Experts of a small language model: vocabulary 8192, a variant of Muon for the experts.
Below are experts of layer 6 (counted from 0) of a mixture-of-experts language model. Rows are named up (a neuron's input weights, with its number), down (a neuron's output weights, with its number) and show model dimensions 0-255. Each number is 128 + 32 x the weight over its row's rms, rounded and kept within 0 to 255.
Before each expert's rows: "mostly gets" lists some tokens that are sent to it at least half of the time. This comes from a sample of Wikipedia text that the model never trained on.

# expert 0
mostly gets: " he", " who", ").", " It", " she", " they"
up23 [158 153 116  91 156  77 136 131 125 181 108 126 146 170 104 170 110  78 138 116 109 190  67 146  62 128 142 128 135  98 170  77 117 104 139 144 115  86 123 117 107 118 145 176  51 141 194 129 155 114 121  35 103 114 149 165 135 109 100  85 111  77 128 132 165  98 136 112 129 107 103 138 129  89  96 115 110  94  79 116 115 125 126 128 174 133 136 161 145 114 109  92  90 144 144 140  97 113 113 135  97 129  99 149 140 201 131 126 132 150 144 169 126 153 109 133 127 140 124  85  77 153 142 138 150 128 127 105 107 155 165 103 170 140 157 122 109 105 149  98  99 177 166 134 102 168 142 151 160 140 149 151 120 164  79 159 105 177  74 105 141 128  55 134 118 135 162 118 181 147 111 126 147 152 111 137 131 143 164 165 166 111 119 115  80 122 150 161  97 108 115  86 127 118  95 145 115  88 175 140 119 137 100  79 112 154 185  38  64 233  98 110 142 160 186 120 118 149 122 173 196 137  80 139 175  59 131 110 103 148 177 169 161  53 141 160  95 137 169 135  90  79  69 126 206 163 136  94 114 151  85 172 185 125 182 117]
down23 [147 142 107 125 133 154  85 108 132 139 162 136 162 144 129  88 106 127 144 103 111 140 111  86 133 137 174 149 183 123 139 134  87  97  71 139 154 151 133 136 122 105  84 213 187 101 153 120  50 160 126 212 102 153 184  98 140  76 148 142 102 180 135 130 139 117 120  68 153 119 156 162 132 123 100  99 177  89 138 150 116 156 119 142 141 152 134 103  97 160 160 157 100 150 155  85 151 149 133 156 141 149 174  98 171 150 121 105 162  70 125 185 177 166 109 110 139 158 122 118 142 142 184  71  80 133 127 129  89 150 151 168  91 100 190  92 130 134 168 167 117 143 139 124 110 170 128  55  59 152  87 211 123 153 162 101  96 169 124 125 141 141 162 123 124  94 104  85  97 140 131 103 168 145 106 143 123 118 116  98  74 133  83 116  84 115 137 134  99 105 135 172 101 112 159 112  55 169 141 155 154  99 162  89  85 112 126 133 180 142  87 180 148 148  91  47 114 147 139 110  70  49 111 131 124 163 117 130  46 167  96 103 141 150 118 135 176 117 140 154 137  64  87 175 110 143 117 125 200 190 139 169 124 119  99 135]

# expert 3
mostly gets: " his", " the", " had", " has", " her", " with"
up11 [107 106 160 104 128 101 166 147 132 177 139 138 118 111 113 171 139 177 111 102 151 113  96 166 124 137 140 100 115 114 170 138 143 188 126  99 141 156 149  87 154 103 133 134 129  44 122 125 122 129  78 114  78 130 104 101 150 143  78 119 100 136 128  84  79 108 158 109 194 133 129 169 146 229 106  84 125 167 119 138 158 101 164  65 109 137 170 174 142 120 137 141 138 132 135 145  85 156 101 114 190 155 167  52  63 103  72 144  73 176  89 118 142 132 125 107 144  80 156 121 108 163  67 124 181 157 169 198 131 140 130 116 188  92 196 129 110 166 142 123 154 146  96 107 124 162 112 125 121 129  96 116 120 150 170 132 133 109 110 113  80 125 118 165 112  99 137 150 143  75 121 100 170 148 110 177 135 135 176 122  75 104 136 118 147 123 171 107 139 107 151  76 127 125 134 152 138 105 127 129  76 110 172 195 126  78 118 191 136 132 100 101 144 170 171 171 108 141 104 137 155 181 111 218 115 108 128 102 100 168 162 177 159 153 130 144 161 130 181 153 155 220 138  75 116 141  67 159  93 151 149 130 135  82  88  56]
down11 [198 122 143  64 134 139  68 156  73 155 169 112  81 161 125 128 149 125 104 121 130  66  99 130 155 159 101 145 132 175 134 137 167 158 170 154 147 159  75 176 162  99  92 110 127 145 130 124 173 144 126 127 137 210 138 161 107  93 122 121 106 184 226 106 148  45 140 129 173 118 144 135 151 120 216 115 146 138 113 106 161 190 186 137 113 130  74 119 104 143 168 157 159 137  72 144 155  98 134 139  47 180  63  95 117 145 114 108 116  95 133 116 155 155 129 195  97  89 133 162 101 152 136  97 108 100 114 114 123  80 122 126 146 142 112 163 132 139 114 123 125 111 126 152 138 107 117 109 132 151 140 162 152 109 106 209 102 102 161 109 142 119 138 165 140 131  92 106 162 134 120 156 212  82 161 108 110 158 122 137 119 175 131 164 147  70  86 143 180 113  70 131  84 196 138 149 105 154  94 157 152 132 159 167  89 177 141  91 133  78 154 194 109  76 154 126 154 130 149  76 151 157 151 141 158 123 144  90  80  95 155 149 109 130 147 153 159 143  80 157  91  67  88 116 145 163 172 138 132 138 103 160 101 134  80 125]

# expert 4
mostly gets: "==", "===", " ==", "====", "\n", " ==="
up49 [120  94  97 114  96 189 123 138 126 165 102 171 122 144 140 170 224 106 149 133 103 147  78 162 117  84 111 182 104 146 173 156 108 166 123 157 178 103 117 124 111 126 164 168  77  95 104 128 136  83 125 188 158 208 115  96 141 173  85 123 103 164 113 136  85 116 141 178  98 105 147 124 152  99 192 167 154  96 145  66  72 107 136 126  90  94 142 147  93 137 113 116 154 110 116  93 126 135 139 123  84 125 124 133 119  94 143  98  67 140 101 164 129 119 146 172 118 177  93  76 141 117 179 135 178 142 143 132  53 104  92 157  82 171 104 118 122 159 132 103 134 114  56 101  74  81 133 135 160 144 113 141 153 126 122 118 127  89 133 144  71 127 163  89 128 125 140  89 165  80 111 110 108 159 130 136 181 146 151 136 163 158 140 112 127 127 131  81 133 173 145 128 156 196 155  77 164 122 118 104 142 103  96 128 211 215  37  86 116 158 174  86 150 112 152  81  91 130 141 150 159 129 162 173 137 121 151 120 132 130 130 152 166 136  73 132 143  72 100 106 138  85  97 149 109 125 173 192 138 141  92  45 156 121 126 114]
down49 [192  87 169 150 185 108 119  97 168 190 128 138 133 184 134 143 170 184 121 156 118 114 188  98  85 133 147 136 155 214 109  85 127 161 153 100  99 183 131 152  79 147 112  96 171 147 130 143 167  90  92  96 157 106 108 152  96  79  69 129  99  88 122 131 153 103 108  45 127 139 117 176 123 126 163 147 111  82 155  67 142 162  91 135 109 140 142  65 218 115  84 110  95  97 164 104 125  85 132 194  87 142 148 171 149 166 189 119 122 152 154 107 152 117 109  88  96  98 148  97 114 128 144 145 143  95 144 158 113 185 103 135 187  91 193 195  62 141 120 170 149 168 122 159 107 143  71 129 159  99 139  84 162  99  92 139 106 134 141 100 117 104 110 116 116 124 128 139 102  85 149 139 127  77 155 109 143 124 116 188  78 138 107 151 159 173 158 109 155 132 174 140 145 109 136 145 151 200 130 155 145 137 205 125 140  89 146  95 110 128 106 178 120 137 154 174 126 130 168 188 127  99  90 121  96 135 122 172 122  85  93 113  98 149 145 128 156 130 116  96 182 131 141 125 158 129 125 142 138  83  81  63 162 141 119  94]

# expert 1
mostly gets: " and", " but", " New", " or", " National", " film"
up11 [142  38 109 141  91  69 141 109 150 128  91 187 114 122 144  75 140 147 101 171 116  93  72 164 129 154 122 162 116 184  91 187 176 143 134 162 144  80 173 121  81 117 146 149 152 138 157 114 133 170 135  97 134 117  95  77 138 197 140  88 154 140 185  42 133 130 149 119 104 133 124 111 132 100  85  84 156 152 151 166 133 155 141 161 172 121 131 160 114 126 167 147 165 145  96 112 126 147 151 175 101 153 121  95 164 118 156 124 173 192 127 119 109 136 130 121  83 136 100 178 112 117 124  82 133 133  58 160  96 122 145 105 121 120 107 147  89 119  68 176 111 109 145  97 196 135  94 180 136 104 133 171 138  66 137  84 113 128  74 105 102 151 151 149  90 186 157 116 190 132 155 126 143  75 115 179 116  73 177  93 159 147 137 138 112 120 128 110 151 155  85  77 140 114 179  52  96 110 130 118 106  79 138 124 124 126  80 150 175 149 181 115 146 169 157 145 140 172 124 125  74 100  97 199 166 150 182 114 174  99 112 122 144  81 155 114  68 131 189  86  96 170 113 138 126 131  90 142 137  86  85 117 147 181 120 126]
down11 [136 181  91 169 152 163 107 157  85 183 160 137 138 141 144 144 135 101 157 130  69 118 110 149 153 178 102  99 198 135 172  73 128 137  83 118 104  81  56  44 159 131 152 193 114 128 142 114 120  77 133 107 132 132 156 136 108  90 129 101 117 125  69 141 156 146  96 105 137  97 134 138 164 177 134 176 109 157 137 147 108 123 127 103  91  88 141 132  89 127 109 101 131 169 159 132 134 158 118 124 171 137 125 177  81  96 177 123 141  89  84 125 167 187 131 137 126 157 137  99  76  80 113 102 134 136 140 112 125  86 100 124 188 103 157 101 171 154 195 128 140 130 108 134  86 123  97 121 126 165  48 117 164 127  89 152 105 122 134 201  94 134 162 113  97 125  83  99 185 120 123 145 161 144 143 104 109 187  86 138 130 126 154 155 175  95 142 205  92 125 127 130 183 144  47  88 147 148 170 150 150 170 148  87 151  97 148  66 115  96  95  96 148 173  86 161 151 114  82 181 177 132 117  99 128 115 189 173 140 170 138  42 110 130 113 110 127 153  88 149  86  88 151  83 107 104  86 138 104 132  97 190 113 129 165 124]

# expert 6
mostly gets: " re", " F", " C", " P", " W", " O"
up42 [146 152  84 150 150 106 127 106 103 134  98 143 245  89 158 140 152 135 137 125  83 188 116 147  96 125 100 108 132  94 134 138 150 132 146 140 117 129 148  96 103  93 127 105 190 174 147  80  67  83 110  81 102  99 129 174 138 107 178 148 165 109 135  83 111 160  92 154 108  99  67 116 126 135 155  85  92 107 107 148 101 132 196 141 142  75 122 129 108 139 152 111 135 108 172 129 158  85 155 184  95 142 149 103  57 141 109 146 110 123 161  79  91 115 185 143 105 115 128 121  89 105 149  98 121 118  82 131 110 156 108  72 117 156 152 151 134  95 149 102 128 100 127  92 151 138  69 167 114 151 171 126 139 181  99 145 118 151 132 118  83 135 174 175 174 141  82 148 188 147 129 154 112 108 176 168 164 164 105 121 107 145 129  91 134 160 112  47 191 199 115  95 116  77  95 101 112 149 155  77 105 116 124 102 167 110 186 121 153 106 142 177 115 178 152 112 126  83 123 106 160  90 125  91  50 141  86 181  84  77 163 114 116  54 114 190 187 139  90 116 120 140 124 173 174 175  94 122 148 111 114 142 121 149 161 168]
down42 [172 167 137 111 104 174 157  90 133 164 179 159  96 120 160  96 159  87 151 104 136  91 170  72 132 141  91  98 119 155 199 104 120 162 135  64 182 153 164 120 119 164  70 133 105  89 107  73 133 154 165 160 113 144 156 114 123 106 107 145  99 171  99 117 111 167 112 145  95 125 204 104 169 144  75 250 172 162 149 146 130 213 178 174 160 124 155 146 111  91 165 101  51 206 113  90 125 118 145 126 146 121 155 130 135 109 120  52 170 103 150 129 152 130 134  80  97 161 118 138 123 154 126  70 142 153 161  90 155 165 124 188 111  89 103 140 182 133 129 131 160 107 112 133 139  93 112 129 130 138  83 127 137 103 107 104 153 148 107 145 125 132  76 186 112 132 120 138 126 152  71 137  73 130 158 146 115  76  96 125  76  88 109 143 111 108 122 119 125 119 152 136 115 125 120 141 124 147  78 142 179 121 156 172 125 156 111 127 119 190 107  92 123 132 113 175  68 172 140 137  95 175 179 168  96  94 151 151 107 135 122 173 160 107 131  99 100 101 128 161 113 104  86 163 167 139  94 145 145 153 210 143 188 171  96 138]

# expert 2
mostly gets: "″", " which", " where", " that", " when", " United"
up11 [134 157 102 145 102 174 101 163 152  95 145 109 140 113 121  74 147 173 137  69 131  83 159 136 105 123 142 162 131 129  61 141 137 146  95 183 118 168 145 134 163 125 190 143 148  99  90 140 102 166 140 145 123 133 128 116 134 126 107 154 147 135 153 105 103 135 167 128  92 176 153 103 136 188 152 117 111 183 147 137 155 136 127 113 155 132 107 151 126  80 150 129  38  63 125 152 130  92  74 190 102 148 122 167 167 173 206 125 108 147 126 158 206  87 110  67 148 132 111  59 146 127 125 177 183 136 159 137 130 127  97 109 100 148  73 130  96 177 122  74  92 134  76 113 163 158 147 162 113  84 163 136  31  62 125 125 125  93 176  96  78 109 114 115 112 157  92 101 112 132 158 108 160 140 119 114 144  79  85 122 100 120 100 143 123 154 127 111  70 147 157 148 183 103  96 142 125 130 163 178 169 182  83 136 145 136  70  78 131 170 117 133 170 201 140 124 189  82 141 177  89 156 138 150 118 120 200 110 145 166 135  85 182 160  98 131 125 115 191 131 103 152 185 119  98 156 138  99 123  93 154 115 113 131 143 153]
down11 [128 177  63 110 148 172 105  91 123 176 114 171 113  74 167 139  98 154 125 175 142 167 148 112 121 191 172 131 115  46 123  92 128 122 128 118 118 117 111 130 121 150  96 136 124 137 140  67  63  94 115 148 139 165 137 112  73  77 134 146 140  86  87 109 140 137 133 121 128 170 106 152 161 144  80 110  91 151 127  95  77 153  98  88 115 142 108 133  29 173 166 132 156  77 114  95 201 122 138 106 108 133 123 143 148 111  78  73 162 136 122 140 143  89 141 104 137 131 150  69 157 109 157 112 120 111 146 112 108 120  75 182 156 134 115 192 128 193 163 154 150 102 106 168 106 137 134  65 128 158  78 106 123 137  74 154 110 126 101  91 148  95  73 112 181 119 125 131 139 155 129 156 144 116  85 175 156 121 123 184 100 158 130  97 179  71 160 139  92  84 132 111 138 147  96  88  99  86 121 115 169 128 142  95 126  87 149 118  54  98 120 149 141 152 187 147 177 105 148  50  93 142  89 129  88 124  54 146  90  89 188 118 138 139  84 141  81 105  77 102 105  91 131 140 194 108 135 139 182 100  94 179 148 124 113 142]

# expert 5
mostly gets: " was", " S", " E", " con", " Al", " Mo"
up11 [110 212 160 164 117 101  94 170 140  79 128 121 143 157 117  45 160  79 142 109  77 129 124 175 113 106  45 129 160 120 133 189  90 132 178 168 200 120  93 142 150 162 196 107 162 128 162 164  80 110 113 173 119 113  62  87 109  93 183 183 141 164 153 171  84  84 133 133 126 119  90 151 116 109 139 106 130 154  98 157  90 103 115  65  92 120 154 157 167 120 140 141 180 136 100 117 164 119 100 170 107  89 127 105  69 150 146 130 151 138  97  73 101  75  84 118  94  99 110 101 117  96  64 129 172  94 107 147 133 108 154 145 135 134 190 112 120 164  47 132  97 104 214 120 122 151 108 152 100  81 118 145  82 124 161 102 119 139 179 168  85 128 166 133  76 136 150 105 140  86  78  85 116 137 154 106 106 172 160 166 145  80 110 104 125 142 125 140 146 128 143  92  96  99 145 178 123 144 136 230  71 115 123 126 167 105 127 100  89 126 112 130 139 138 121 167 138 156 106 109 104 122 120 109 104  95 119 127 151  70 165 144  84 165 110  86 143 135  97 115  81  84 166 138 127  87 106 147 110 125 132 116  99 145 147 152]
down11 [116 141 149 100 187 201 188 125 155  95 177 168 112 123 123  90  75 177 184  81 130 128 164 160 126 141 174 174  85 107 144 164 157 205 126  96 100  81 119 114 135 118 167 121 114 160 140 144 170 152 101 136 108 140 198 114 114 160 130 170  92 104 116 130 163 143 138 115  73 114 180  91  96 123  98  95  79 108 100 145 108 212  94 120  97 117 137 172 122  96 121 101 106 135 127 140 113 156 130 145 176  83 125  75 135 176 131  69 114 100 143 147 111 160 130 129 172 139 122 134  84 170  88 106  87 131 109 121 116  90  85 128 113 163 138 141 155 106 134 113 100 138 145 113  73 142 106 139 153 137 134 172 173 111  96 141 116 128 132 114 146 113 137  90 118  85 167 136 104 136 109  99 196 127 127 143 122 119 101 149 218 133 104 144 192 143 161 156  95  71 110 142  73 106 118 131 154 112 101  56 125 160 111 199 113 128 149 147 166 102  50 163 136  70 124 140 149 139 130 138 142 159 202  77 176 125 128 105 157 141 134  77  86  75 212 161 102 141 112 108  99 129  73 122 116 129 190 163  93 158  93 174 180  73 138 119]

# expert 7
mostly gets: " can", " p", " would", " f", " Me", "qu"
up11 [ 94 106 211 123 160 101 136  84 103 103 120 124 162 176 126 109 131 137 143 102 116 145 123  60 229 134 123 164 129  57 142 103 170 143 112 132  94 161 104 130 118 183 124 153 113 133  66 121 121  83 176 134 129  85  98 134 129 116 141 157  85 130  70 102 124 134 139 120 125  75  94  94 103  78 164 118 171  98 173 147 130 129 175  98 109 156 120 168  81  56 153 119 161 168 182 115  80 137 136 139 163 175 125 123 114  96 104  88 136 124 134  97 118 108  97 167 121 143 171  96 143 142 138 111 143 137  36  74  89 169 117  94 142 105 142 130 102  84  99 135 144 205 158 172 130 103  80 213  93 124 129  96 152 199 138 204 160 128 129  80 101 170 171 143 145  81 153 144 144  95 125 130 129 138 146 187 155 123 190  86  82 143 195 136  94  97 159 135 100 116 166 148 165  88  60 106 169 165  87 121 101 104 134 156 184 130 156 131 115  97 153  80 137  62 113 113 134 109 162 131 157 103 116 103 161 173 135  97 131 142 128 147  90 126 126 108 127 166 125 172  96 116 124 108 123 167 119 183 152 115 148 128 110 122 133  69]
down11 [158  98 105 126 173 105 101 144 133 118 126 145 142 113 153 104 170 161 154 105 135 154 107 166 129 106 154 195 133 142  42 218  85 127 165 102 135  91  87 140  96 116  34 104 138  84 200 145 117  63 121  88  95 131 122 159  64 119 175 129 114  93 168 181 153 158 151  70 138 115  80 130 147 118  90 170  86 144 174 124 183 173  74 109 121 174 129 159 130 189 170  87 127 157 134 154 112 139  99 124 141 104 177 151 117 199 109 108 107 138  79 124 169 108 106 178 134 140 131 140 128 140 145 121 123 136 172 150 118  95 137 143 117 139 162  70 170 147  93 144  87  97  95  91 109 125 147  80 102 125  75  80 127 118  92 187  69 103 124 126 164  80 161 144 141 172 126 105 157 127 183 128  62  99 119  88 163 131 136 164 166 128  86 180  98 117 114  97 115 125 122 120  97 130 147 113  80  78 134 125  99 133 129 107 110  82 144 158 112 101 165 143 131 127 102 181  86 191  74 130 129 130 121  94 162 157 112 181 162 138  83 116 107 115 125 132 174 135 161 102 105  90 145 142 163 101 177  59 144 115  95 140 130  89  94 197]